config = dict(
    hidden_size=320,
    experts_per_token=3,
    balance_loss=0.00591,
    balance_bias=False,
    num_key_value_heads=5,
    vocab_size=8192,
    rope_theta=2190.0,
    tie_word_embeddings=False,
    init_std_o=0.00731,
    learning_rate=0.0108,
    weight_decay=0.017,
    final_lr_fraction=0.0,
    max_steps=2437,
)
Below are experts of layer 8 (counted from 0) of a mixture-of-experts language model. Rows are named router (the router's row for the expert), gate (a neuron's input weights, with its number), up (a neuron's input weights, with its number), down (a neuron's output weights, with its number) and show model dimensions 240-319. Each number is 128 + 24 x the weight over its row's rms, rounded and kept within 0 to 255.
After each expert's rows: "gets" lists some tokens that make up at least twice as much of what it gets as of all text. This comes from a sample of Wikipedia text that the model never trained on. Tokens count by the router's weight.

# expert 11
router [138 104 113 114 109 109 112 107 116 128 119 123 100 125 126  92 110 153 130  84 107 135 152 146 131 157 160 113 136 151 158 103 118 122 150 162 128 138 128 140 116 119 117  78 133 127 127 156  80 144 154 103 121 136 164 130 133 162 131 203 149 123 125 141 108 105 116 118 141 124 115 134 135 132 135 129 131 155 148 150]
gate0 [129 111 108 118 109 139 100 142 119 126 129 118 133 120 116 129 136 137 138 101 129 118 155 121 142 147 105 116 117 126 166 143 116 129 161 128 123 112  94 101 123  95 133 154  85 146 101 150 107  88 129 121 106 171 132 108 100 112 136 167 118 154 116 131 136 139 103 116 157 117 100 135 130 115 159  98 125 159  82 158]
up0 [ 90 128 128  97 120  96 130 127 114 149 128 143 117 140 154 192 165 148 130 109 110 188 120 133 113 106 180 144 169 143 153 172 142 154 121 145 129 109 130 138 152 126 134 117 151 133  79 154  91 134  88 135 109 133 132  98 139 129 145 109 128 148 114 132 125 142 129 146 121  95 149 117 116 121 139 148 144 146 122  85]
down0 [123 139 122  99 129 153 133 165 104 112 131 135 186 151  98 123 144  89 118 128 102 150 142 119 138 207 138 106 127 146  68 125 100 135 136 130 134 135 101 133 124 113 186 133 126 137 113 130  91 178 123 186 124 186 142 143 129  75 169 141 139 105 158 127 140  95 116 130 143  96 119 164 143 140 142 121 121 160 130 142]
gate1 [ 95 141 108 138 120 141 174 147 140 141  97 122 154 130 132 120 159 173 139 153 125 145 105 159 100 130 194 119 132 128 125 145 173 161  75 112 133 105 124 114 102 123 127 103 147 133 157 113 120 116  55 118 108 100 166 172  96 126 143 188 132 129 144 101 108 130  93 158 134 154 141 128 118 164 113 133 164 123 144 145]
up1 [158 124 130  94 113 119 113  97 136 138 137 128 122 128 117 122  86  87  92  95 125 108  99 133 116 109 145 171 119 106 132 124 142 139 102 126 135 161 139  83  98 109 123 114 114  99 165 168 116 103  98 153 158 102 101  96 159 161 160 142 121 130 135 138 130  99 124 110 168 120 153 177 144 101  98 106  87 131 108 148]
down1 [114  99 142 153 138 123 130 136 113 138 115 118 122 164  92 148 140 107 145 146  76  99 151 146 135 123 156 169  72  82 131 141  91 137 170 143 115 143  85 152 159 106 139 141 153 110  95 148 146  99 124 118 115 132 128 141 159  96 120 113 133 125 125 116 161 147 109 114 148 118 126 142  95 168 121 142 152  67 135 147]
gets: "0", "9", "1", "2", "8", "5"

# expert 14
router [145 128 158 117 106 131 147 106 127  74 149 180 158  95 162 176 141 101 167 133 152 135 151 119 101 121  99  98 137 136 120  88 143 140 108 129 137 114 106 146 140  89 144  91 159 139  97 117 141 133 115 152 132  80 159 139 119 110  84  94 167 148 114 124 123 104 156 142 163 160 167  94  98 120 103 172 115  90 126 139]
gate0 [133 119 117 132 165 153 130 119 101  96 140 121 150 116 164 160 102  98 152 144 142 121 125 159 111 109 117 113  62 109 147  94 133 102 159 119 122 138  93 115 139 114 126 104 137 119 188 124 129 135 165 174 102 150 141  91 120 150  89 137 148 134 123 155 129 143 151 139 127 116 118 127 145 123 107 152 152 130 151  95]
up0 [ 86 118 112 149 125 152  80 101 145 141 129 125 203 142 124 144 145 132 121 145 128 134 141 127 157 122 162 135 130 138 144 109 149 142 121 110 134 109 106  88 153  75 119 131 135 155 134 141  93 126 114 156 118  86 144 134  94 117 106 142 101 134 134 145 182 137 124 156 142 128 114 119 143 150  96 120  90 137 147 127]
down0 [164 131 127 107 108 148 161 177 150 100 102 132  90 131  73 142  93 186 131 146 131 145 126 104 131 133 128 149 157 100  93 113 120 135  96 146 165 146 146 111 171 160 116 128 108 122 148 156 109 121 128 137 108 130 162 126 130  94 118 140 138 123 100 114 130 130 106 122  94  74 170 159 163 115 116 102 103 128 155 131]
gate1 [116  90 175  94  87 129 135 128  90 144 138  85 126  99 117 107 107 139  96 110 134 142  97 102 138 142 141 159 131 141 111 142 155 120 158 163 157  79 166 123 153 126 152  89 118 126 114 117 121 164 129 105  62  65 141 135 162 130 126 119 101 114  99  89 113  95  92 107 100  96 144 146 127 122 157 100  90 124 147 153]
up1 [146 148 132 139 127 126 104 115 120 146 164 126  91 144  94 112 133 140 128 140 175  94 165 123  83 126  87 135  87 135  88 148 125 117 114 150  81 107 125  96 136 160 138 128 143 115 108 135 134 167 111 104 178 115 118 150 139 167 124 128 155 122  99 128  92 109 107 137  97 116 126 143 149 147 162 106 168 149 131 137]
down1 [163 155 161 131 146 102 126 128 148  97 148 146 123 156 109 139 101 154 123 107 120 103 136 146 120 117 120  94 118 121 134 120 143 127 109 118 106 113 126 104 143 120 132 146  91 125 129  35 132 115 116 157 122 162 158 136  91 131 146 113 116 162 134 140 131 148 173 120 147 126 140 127 173 128 158 149 133 152  91 100]
gets: " |", " the", "|", ",", "-", " to"

# expert 2
router [113 136 139 121  92 141 144 128 174  95 160 184 108 114 163 127 128 152 103  96 122 133 168 127 132 153 122 110  90 160 127  88 101 144 107 152  93 130 124 130 127 131 143 121  76 110 135  95  95 129 145  88 113 122 141 123 123 132 130 155  88 148 127 125 113 101 129 127 155 123 122 141 112 103 137 111 124 152 131 188]
gate0 [130 109 151 111 102 109 130 140 141  95 132 157 162  77 131  97 138 116 138 123 136 144 115 106 125 119 136 160 104 115 161 118 138  85 118 111 171 107 102 124 145 104 105 150 124 131 140 127 143 161  94 143 145 144  96  86 122 134 147 159 137 116 134 150 117 133 128 112 129 125 127 113 133 155 126 135 153 174 152 186]
up0 [170 143 152 105 136 122  88 114 111 101  95  73 157 122 126  96 141 162 143 120  53 104 128 105 114 134 149 134 142 126 115 109 119 174 132 125 129 173 138 147 145 103 181  86 143 144 144 120 164 124 182 118 124 124 123 135 127 136 133 137 140 155 136 126 150 130 130 113 124 128 162 134 115  63 125 107 115 135 101 124]
down0 [ 82 114 133 152 125 123 131 147 143 128 144 153 136 137 152  92 152 150 154 151 149 141 137 116 128 107  92 109  96 123 119 142 122  76 110 106 151 131 148 110 141 140 127  25 135 121 121 136 120 136 106  94  85 175 144 121 121 175 134 152 100  97 125 142 115 111 145 115 167 132 141 126 133 138 152 137 113 139 134 131]
gate1 [114 156 116 138 106 148 124 100 179 108 108 116 170 130 152  58 112 133 129 170 106 127 112 136 133 140 105 110 106 137 167 116 125 148 104 116 109 131 102 120 114 158 129 135 150 144 157 131 140 147  89 122 128  99 159 158 148 126 112 169 138 120 121 126 107 165 118 128  92 124 119 159 104 142 127 105  81 105 139 151]
up1 [156 126 106 124 136 133  94 154  84 135 113 138 162 137 124 112 101 151  92 139 160 119 132 174 106 120 127 131 126 166 112  77  86 101 131 105 109 157  91 128 121  96 137 157 121 106 128  88  97 105 103 122 117 141 141 181 140 160 108  98  68 111 133 106 135 139  87 135 110 119 143 106 123 106 162 124 117 134 111 138]
down1 [138 170 117 134 111 174 121 104 117 155 131 118 123  94 133 177 165 107 130  95 113 114  92 102 131 151 118 124 164 124 137 142 167 115 121 119 161 110 100 117 138 137 129 145 129 129 109 173 153 103 115 109 154 108  86 107 133 103 128 105 115  89 119 112 125  92 141 139 134 150 137 130 148 122  94 143 138 125  79 112]
gets: " ", " (", "1", "–", "-", "."

# expert 5
router [121 148 148 112 114 126 136 123 177 126 140 155 136 106 145 119 153 103  99  98 172  99 184 128  80 136 150 101 115  99 139  93 115 143 106 107 115 131 129 107  93 122 158 116 101 149  99 151 132 126 100 131 130  99 151 163 116 144 112 134 131 156  97  90 150 137 162 102 177 170 183 108 121  95  68 127 108 123 107 135]
gate0 [114 176 132 137  96 103 118 117 153 133 130 144 120  99 139 142 143 125 127 120 170 102 112 148 127 143 137 179 172 190 127  98  95 149 154 144 145 134  85  96 132 138 160 144 124 148 125  83 127 148 108  98  70 133 105 114 165 131 161 137 151 121 114  98 123  98  87 160 160 131 142 123 128 133 132 128 121 144 122 126]
up0 [ 95 110 127 121  90 146 154 132 169 126 125  95 132 165 115 115 142 119 137 116 138 146 162  90 101 100 134 128 120  99 184 141 157 115 152  90 139 140 144 150 129 149 104  92 136  74 153 169 142 122 152 141 145 121 159 154  75 140 157  79 134 121 111 155  91 129 108 164 100 140 111 121 125 101 143 108  86 166 131 103]
down0 [103 153 127 153 111 105 171 139 105 156  83 159 140 113 158 114 145 179 134 158  79  96 112 149 119 184 126 126 149  89 119 132 105 131 136 107 143 144 132 133 103 140 129  79  99 158 141 133 114 114 119 120 135 139 140 158 137 155 146 131 107 140 145 132 116 112 104 126 154 133 169 142 148 182 116 153 158 132 109 155]
gate1 [168 151 164 162  84 158 132 153 183 120  90 123 116 118 133 132 119 112 113 161 123 120 155 130 103 111  87 120 124  92 170 127 101 161 157 144 101 108  87 140 147  84 162 134 118 110 122  74 134 119 130 153 130 164 123  73  85 168 137 143  86 100 110 163  98 150 126 115 102 158  88 104 100  70 130 103 122 125 114 113]
up1 [181  95 120  90 125 115 125 154 159 117 164 162 113 110 143 140 108 134 158 144 130  99 153 112 102 126  93 158  80 141 150 160 136  91 121 123 113 147 182 131 163 127  99 114 130 155  99 170 120 163 127 119 139 114 112 133 104 157  93 120 105 137 126  75 167 124 147 136 138 136 115 107  96 122 146 180  98 118 109 123]
down1 [ 79 176 111 125  73 133 153  95 130 154 107 102  82 146 143 117 118 141 121 111  99 141 114 123 109 122 155 158 174 124 100 140 133 169 140 112 119 175  81 124 134 120 169 145 110 138  87 145 112 124 142 112 106  99 168 125  85 151 136 102 185 131 162 135 133 131  94 131 138 121  91 135 193 146 128  70 144 186 101  98]
gets: ",", " and", "\n", ".", " of", " to"

# expert 8
router [151 143 125 106  69 149 163 148 157  99 146 139 160 119 172  90 128 121 120 145  90 115 154 154 133 147 159  91  91 165 125  93 150 114  91 148  98 139 105 110 108 107 132 117  93 133 152 122 135 137 157 108  72  96 149 135 113 118 131 166 121 116 112 105 135 105 153 144 136 127 136 126  87 128 122 119 114 172 136 154]
gate0 [115 112 139 124 192 130 179 121 136 141 118 112 151  95 159 129 164  86 142 179 137 102 131 115 146 119 139 118 181 112 112 118 157 144 124  74  91 140  91 170 130 127 132  96 131 140 163 146 111  81 109 136 101 155  88 133 129 131 115 149 124 151 110 121 155 132 138 149 127 141  86  93 108 135 107 126 105  90 140 111]
up0 [105 160 110  98 120 180 125 146 118 133  90 117 115 174 145 134 155  86 135 136  83 120 122 149 108 150 125 116 133 117 121 117 114 138 143 118 146 116 123 150 183 119 130 103 119 146 128 122 107 128 139 134 129 118 108 132 126 115  86 120 104 135 108 134 134 143 156 115 105 116 108 148 169 137 119 101 133 172 109 138]
down0 [118 137 180 139 129  79  70 101  90 132  95 133  95 164 124 160 127 120 153 155 138 152 140 155 105 142 120 117 100 111 145 113 119 115 122 100 144 124 117 150 130 124 127  82 116 149 131 151 145 134 128 111 148 121 144 104 119 119 156  92 142 128 118 130 146 109 106 146 123  94 151 136 115 124 146 126 129 114 154 140]
gate1 [116 149 111  87 143 153 111 141 132 162 150  94 120 114 110 173 107 140 164 118 175 127 135 158 144 170 168  96 166 136 107 138 143 155 115 127 154 115 149 172 143 127 120 121 153 137 123 114 110 183 140 116 108  92 150 157 121 107 124 113 165 131 117 133 136 136  90 109 165  98 155 122  79 111  70 104 127 170 140 111]
up1 [131 133 171  95  87 131 114 137 145 119 124 166 136 142 130 134 105 181 149  96 131 110 120 130 112 141 112 138 111 147  75 109 137 133 149  91 105 132 147 115 104 180  97 153 137 109 101 134 119 131 185 107 114 141 123 106 145 145 112 137 137 149  89 102 152 121 110 105 145 153 144 100 158 113 104 162 112 123 126 136]
down1 [144 144 134 114 111 102 141 101 143 134 141  91 102 137 141 148 144 138 116 129 110 113 111 123 116 148 131 157 139 155 117 107  98 101 123 160 122  64 107 129 105 165 121  92 140 127 131 118 119 114 145 106 119 178 129 138  94 148 156 134 126  64 151 118 111  98 136 118 108 106 142 111 115 160 147 152 155 162 150 117]
gets: " ", " (", " re", " de", " \"", " c"

# expert 6
router [194 126 109 146 112 143 151 125 127 109 148 134 132  78 133  65  99 177 113 114 138  92 110 149 153 117 172 134 107 122 144 174 116 130  86 135 123  88 135 102 141 134 137  96 125 154 118 120  98 141 131 144 121 127 100 166 110 142 129 153 137 163 135 118 148  95 125 109 109 174 114  85  88 112  80 134 120 128 127 140]
gate0 [ 91 130 107  80 129 129 139 153 153 153 153 108 129 123 102 151 128 107 113  84 159 114 131  92 102 125 142  95 118 122 130 151  64 142 113  72 136 107 132 131  94 119 138 207  99 102 122 117 175 126 141 131 130 109 113 133 131 158 144 104 119 118 113 125 101 109 138 144  88 150 133 100 178 107  72 112 133  83  67  97]
up0 [135 121 133 104 132  82 102 117 133 158 118 156 179 180 125 137 141 102 161 146 142 149 131  87  66 158 139  89 113  93 156  63 103 112 130 107 161 175 151 109 116 152 144 127 153 109 132 135 138 128 114 157 165 158 131 118 133 111 145  99  93  98 117 121 124 117 141 131  96 143 114 133 112 114 119 148 128 102 152  77]
down0 [166 138 128 143 130 144 131 121 122 139  97 151 146  44 144 119  99 147  64 147  96 109 117 131 147 120  98 166 112 136  92 171 157 144 139 127  95 116  94 149 157 107 108 199 158 126 149  88  78 123 110 115 122  78 122 125 142 111 157 139  96 123 119 127 174 138 102 174 123 118 147 147 120 120 141 133 102 161 159  72]
gate1 [156 135 126 110 169 134 130 138 118 140 121 193 133 119 137 137 120 186 165 140 104 118 108 139 134 148 121 147 125 140 174 147 156  77 106  70 150 149 123 155 123 119 122 126 119  98 140 126 101 152 124 137 112 102 125 165 105 159 146 156 131 176 160 145 138 128 114 104 114 105  93 164 110 121 123 179 138 137 126 163]
up1 [100  88 150 129 101 147 101 158 138 110 112 138  90  97 107 125 109 134 157 154  82 133 178 129 122 112 139 116 145 161 107 123 132 168 139 102 149 116 107 173 144 115 147 185 140 135 145 156 122 166 122 126 128 137 125 137 100 142 122 135 172 146 122  90 150 102 107 151 167 143 160 114 109 147 129 139 112 126 174 173]
down1 [147 110 119  72 127 122 123 100 146 136 151 127 116 121 123 110 162 106 114 115 154 145 129 146  96 148 131 124 170 123 145 128 119 104 112  87 155 127 127 159 156 155  93 128 151 122 113 122  92 110 137 109 168 131 105 132 156 123 116 117 126 144 131 111  97 159  94 101 109 131 110 123  79 104 172 118 127 110 153 156]
gets: "s", "ation", "ers", " University", " States", "es"

# expert 13
router [143 148 116 119 103  87 105 119  95  91 115 142  86  92 134 121 106 151 151  98 138 145 161 157 154 127 110 119 120 121 115 110 101 119  82 143 114  74 125 139 163  87 120  90  68 108 137 173 107 160 126 103 142  84 144 128 145 110 119 178 154 109 100 136 127  99  99 147 139 131 111 120 147  99 116 154  87 152 122 115]
gate27 [133 170 160 174  88 170  89 125 128 150 136 175 143 107 136  99 140 160 132 157 102 132 115 183 125 110 150 120 128 143 122 126 135 103  94 122 140 123  71 122 149 169 137 121 126  81 107 147 132 149 114 155 151 149 104 120 138 118 144 130 120 127 124 158  92 176 129 167 131 112  91 163  95 140 153 138 105 143  61 111]
up27 [117 113 118 121 103 105 150 143 122 138 113 123 121 149 135 116 109 105  70 147 160 130 173 112 119 158 159 160 164 135 123 116 107  99 139 144  99  97 112  61 128 144 127 134 118 119 136 155 124  93 114 146 105 140 147 138 121 153 146 190 134 138 115 159 119 124 146 145  97 164 154 134 121  94 157 113 157 135 139 152]
down27 [106 151 150 130 120 124 117 126 150 136 132 142 124 160 149 131 117  86 152 130 149 127 148 124 135 104  92 140 104 108 129 129 122 136 115 123 160 142 141 122 139 130 118 105 135 148 142 161 155 140 148 111 134  99 115 102 106  83 114 148 135 133 153 121 106 171 126 157 168 133 111 190 137 124 129 163 162 132 109 150]
gate28 [134 116 123 111 161 115 109 132 127 114 124 112 116 118 164 134 100 155  96 122 110 112 126  79 144  99 159 112 116 155  97 123 130 115 137  97 124 142 115 138 103 145  95  85 119 105 101 112 117 146 103 133 153  99 130 151  99  99  93 126 152 120 175 130 159 118 131 120 101 121 124 139 140  99 104 117 128 126 125 123]
up28 [122 148 139 113  82 130 144 141  57 113 157 129 164 131 163 136  75 139 122 163 101 153 129 131 157 135 132 107 176 118 111  76 154 142 162 130 190 156 116 117 113  90 145 146 143 150  95 156  88 144 108 117 113 140 147 130 137 129 126  81  82 121 120 138 166 132 108 149  92  70 122  99 151 127 102 139 141 140 121 123]
down28 [ 97 102 140 127 174 145 138 120 102 124  95 125 159  89 106 123 133  92 154 136 134 181 141 136  95 107 144 114  78  96 165 138 113 155 102 106  85 120 105 155 142 134 147 110 179 178  82  89 110 118 117 167 151 132 136 142 166 109 139 116 135 141 108 123 138  65 153 100 102 114 131 148 116 130 111  97 109 126 148 144]
gets: "1", "2", "0", "9", "3", "4"

# expert 4
router [137 170 141 126 119 133 167 172 171 140 120 160 110 122 139  75 127 156  98 100 120  87 116 109 131  81 114 128  94  85 137  73 126 131 132 123 117 125 117 109 103 107 133 106  88 113 129 168 102 141 151 130 163 106 143 119 149 121 108 155 116 168 115 104 145 122 132 116 108 190 102  90 152 157 117 153  91  94 135 142]
gate27 [140  97  97 117 122 102 141 149  91 146 147 129 141 137 141 122 109  76 131 113  89 121 102 136 105 120 124 133 138 105 112 134 114 113 156 122 112 157 128 117 169 139 144 166 115 124 112 140 131 133 155 139  78 121 181 100 133 103  94 139 136 108 126 105 135 134 112 165  99 151  58 112  72 129 142 147 126 131 146 180]
up27 [149 127 141 124 173 109 121 101 107 164 119 132 100 119 118 136 125 112 151  90 145 128 134 106 119 159 113 140 148 110 137 154 123 121 150 143 170 118 130 160 113 104 138  98  96 141 126  83  92 188  91 159 154 156 135 177  95 121 108 165 110 117 113 132 153 127  94 174 129  69 108 171 153 125 179 102 137 128 139 156]
down27 [133 153 159 146 139 129 138 151  90 115 129 135 151 150 155 169 129 107 111 112 155 115 179  67 176  93 119 137 114 132 143 148 108 130 122 110 170 129 104 150 113 132  93 107 114 156 124 122 134 132 147 179 112 152 127 151 106 140 122 133 107 134 177 121 129 115 114 123 131 137 184 108 107 144 118 136  95 144 112  94]
gate28 [127 141 133 112 119 198 117 174 114  82 122 131 143 164 178 155 128 173 135  90 160 123  96 127 103 145 151 130 124 121 113 111 127 159 107 162 147 155  74 124 104  99 144 158 123 151 102 109 113  79 155 118  96 133 120 100 149 136 114 141  87 108  78 131 141 112 182 130 121 154  78 106 137 165 122 143 144 125 133 149]
up28 [ 98 127 117 122 138 146 129 114 153 157 122 146 116 127 126 146 129 179 116 123 164 118 106 110 108 110 111 177  71 156 161 141 136 159 127 148 147 157 102  99 119  90 140 118 146 155  83 107 130 141 137 120 152 109 139 143 146 147 120 130 153 151 149 167 109  75 111 149 152 141 102 177 121 144 131 113 162 118 133 161]
down28 [170 143 140  98 107  79 146 156 129 126 133 144 152 140 123 110 118  72 112 130 110 131 171 132 145 107 108 117  81 139 112 132 144 142 156 149 135 162 202 134 120 118 139 222 158 139 104 153 110 129 106 107 140 100 121 123 140 116  82 141 113  97 151 142 117 109 147 186 126 126 127 136 159 126 141 159 146 153 155 124]
gets: "\n", ".", "==", ")", "===", "\""

# expert 0
router [136 131 164 140 101  79 149 161 159 120 122 143 116 131 119 118 107 124 179  84 106 146 156 140 179 145 122  96 173 121 153  95 121 114  84 119 127 112  94 136 135  80 164  80  79 149  94 158 135  97 126 144 131 109  99 115 122 113 117 165 175 142 109  89 133 149 158 138 169 128 115 145 109 118 100 166 143 174 154  84]
gate0 [ 91 114 101 135 135 150 120 133 152 111 120 172 135 120 139 134  95 109 142 160 117  87 126 115  88 103 119 105  85 127 124 147 147 129 112 131 105 140  91 143 115  88 131  78  92 110 133 109 126 134 159 178 127 146 154 117 145 150 115 120 147 133 161 143 123 110 133 145 134 127 135  93 122 131 134 127  85 101 167  80]
up0 [152 164 126 126 100 136 141 148  93 121 117 147 106 112 118 138 121  96 149 138 113 111 106 132 148 135 161 152 117 129 147  79 111 113 163 145 119 130 101  92 143 138  98 123 147  81 121 182 111 125 143 124 116 141 138 118 147 110 108 110 132  63 142 146 154 133 127 129  75 164 126 151 129 123 144 141 117 134 114 118]
down0 [132 133 172 107 115 111 123 109 115  97 112  90 127 132 173 127 131 128 105 157  62 135 102 188 148 146 156 161 110 104 178 144 149 124 107 118 109 114 139 157  97 103 121 183 168 139 135 102 126 150 144 104 137 151 143 115 105 124 129 135 124 118 112 107 128 155 104 135 130 109 100 179 145 154 128 169 132 141 149 188]
gate1 [137 143 120 171 133  96 120 117 128 172  99 127 109 131 182 130 126 165 140 139  96 143 137 103 145 117 105 172  95  76 186 111 146 125 152 113 138 144  86 101 116 134 140 155 222 117 129 143 122 163 112  95 135  80 102 134 136 104 139 123 119 135 128  98 156  95 103 141 108 135 116 130 135 169 104 147 100 118 108 136]
up1 [135 120 120 156 139 165 140 164 106  82  99 139 145 154 136 123 124  80 124 164 168 171 134 125 103 108 151  58 129 174 102 143 113 162 158  99 116 121 155 118 111 113 183 167  97 156 118  92 122 118 166 160 110 139 129 133 132 150  97 124 121 123  73  95 150 161 144 146 143 141 138 108 165 124 114 120 135 121 118 141]
down1 [120 187 115 129 130 134 138 123 143 131 111 117 102 110 154 125 123 128 136 157 116 152  71 122 112 108 115 155 114 120 114 141 153 121 121 108 160 134 119 100 104 146 133 215 230 130 133 103  90 132 143 123 157 135 126 126 154 123 124 141 147 138 136 164 152 130 110 106 139  92 118  96  98 161 124 128 133 110 121 194]
gets: " the", " a", " was", "ed", " and", " is"

# expert 15
router [ 96 118 118 126  88 137 134 120 157 131 127 128 140 135 134 148 130 158  65 143  99 107 136 140 148 134 146  96 100 126 140  99 156 175 155 199 127 140 127 131 127 111 129  66 124 114 110 200 139 142 141 140 105 126 150 113 137 110 139 133 140 130 117 109  94 136 131 116  83  94 144 131  99 126  93 116 157 118 144 145]
gate0 [101  85 107 132 131 123 145  77  99 122 136 128 145 140 140 109 148 126 134 133 146  66 141 141 153 157 210 107 119 161 107 153 138 128 146 159 156 131 129 118 143  86 130  96 110 120 110  83 128 116 109 151 111 114 162 129 111 107 141 146 132 122 129 107 109 128 118 129 111 104 123 112 117 152 134 138 157 131 164  95]
up0 [130 156 119 150 106 158 101 113 129 125 112 143 135 137 127 179  91 137 135  83 132  79 165 147 107 139 138 153 172 122 149  97  97 161 109 121 133 135 129 134 132 138 105 142 156 120 132 161 146 143 122 134 113 146 129 149  94 173  88 138 113 189 114 142 127 131 118 127 176 154 105 162  87 110 113 192 146 162  97 113]
down0 [148  99 169 192 131 120 133 147 121 182 100 147 168 108 135 132 132 184 129 146 108 170 128 113 110 120 141 135  90 109 130 136 112 109 157  90 107  94  80 152  66 162 112  75 145 137 107 119 106 154 124  97 158 140 120 104 123 137 135 125 159  96 151 123 113 138 156  89 127 135 119  72 100 133  57 120  96 150 117  97]
gate1 [152 111 110  79 153 131 151  75 122 150 111 133 120 142 120 137 175 115  97 122 149  98 120  75  90 158 136 118 120 157 130 110 125 162 109 123 116 156  98 114 113 123 105 102 133 136  91 131 139  84 124 127 130 135 102 130 137 141 139 145  98 121 133 154 123 121 131 154 154 120  79 130 138 151 129 112 106 127 122  87]
up1 [153 138 126  94 144  67 125  96 105 125 144 116  74 125 146 123 169  75 110 124 108 119 126 122 117 177 172 123  94 136 155 115 124 125  94  98 106 163 120 102 157 124 121 100 159 106 124 154 162 136 146 169 167  99  97 126 158  85 162 116 154 135 137 114 111 136 169 156 100 120 102  98 123 156 145 163 161 148 123 191]
down1 [129 129 115 160 103 117  98 151 119 151  94 126 132 153 151 141  79 114 146 116 114 119 100 129 140 168 143 139 132 131 151  76 144  80 148 141 154  91 135 132 110 119 119 107  79 129 148  90 115 107 126 115 124 115 153 115 141 165 114 169 102 129 131 159 128 126  83 119 131 144 112 177 105 109 120 104 161  79 138 135]
gets: " in", " of", " on", "'", " for", " at"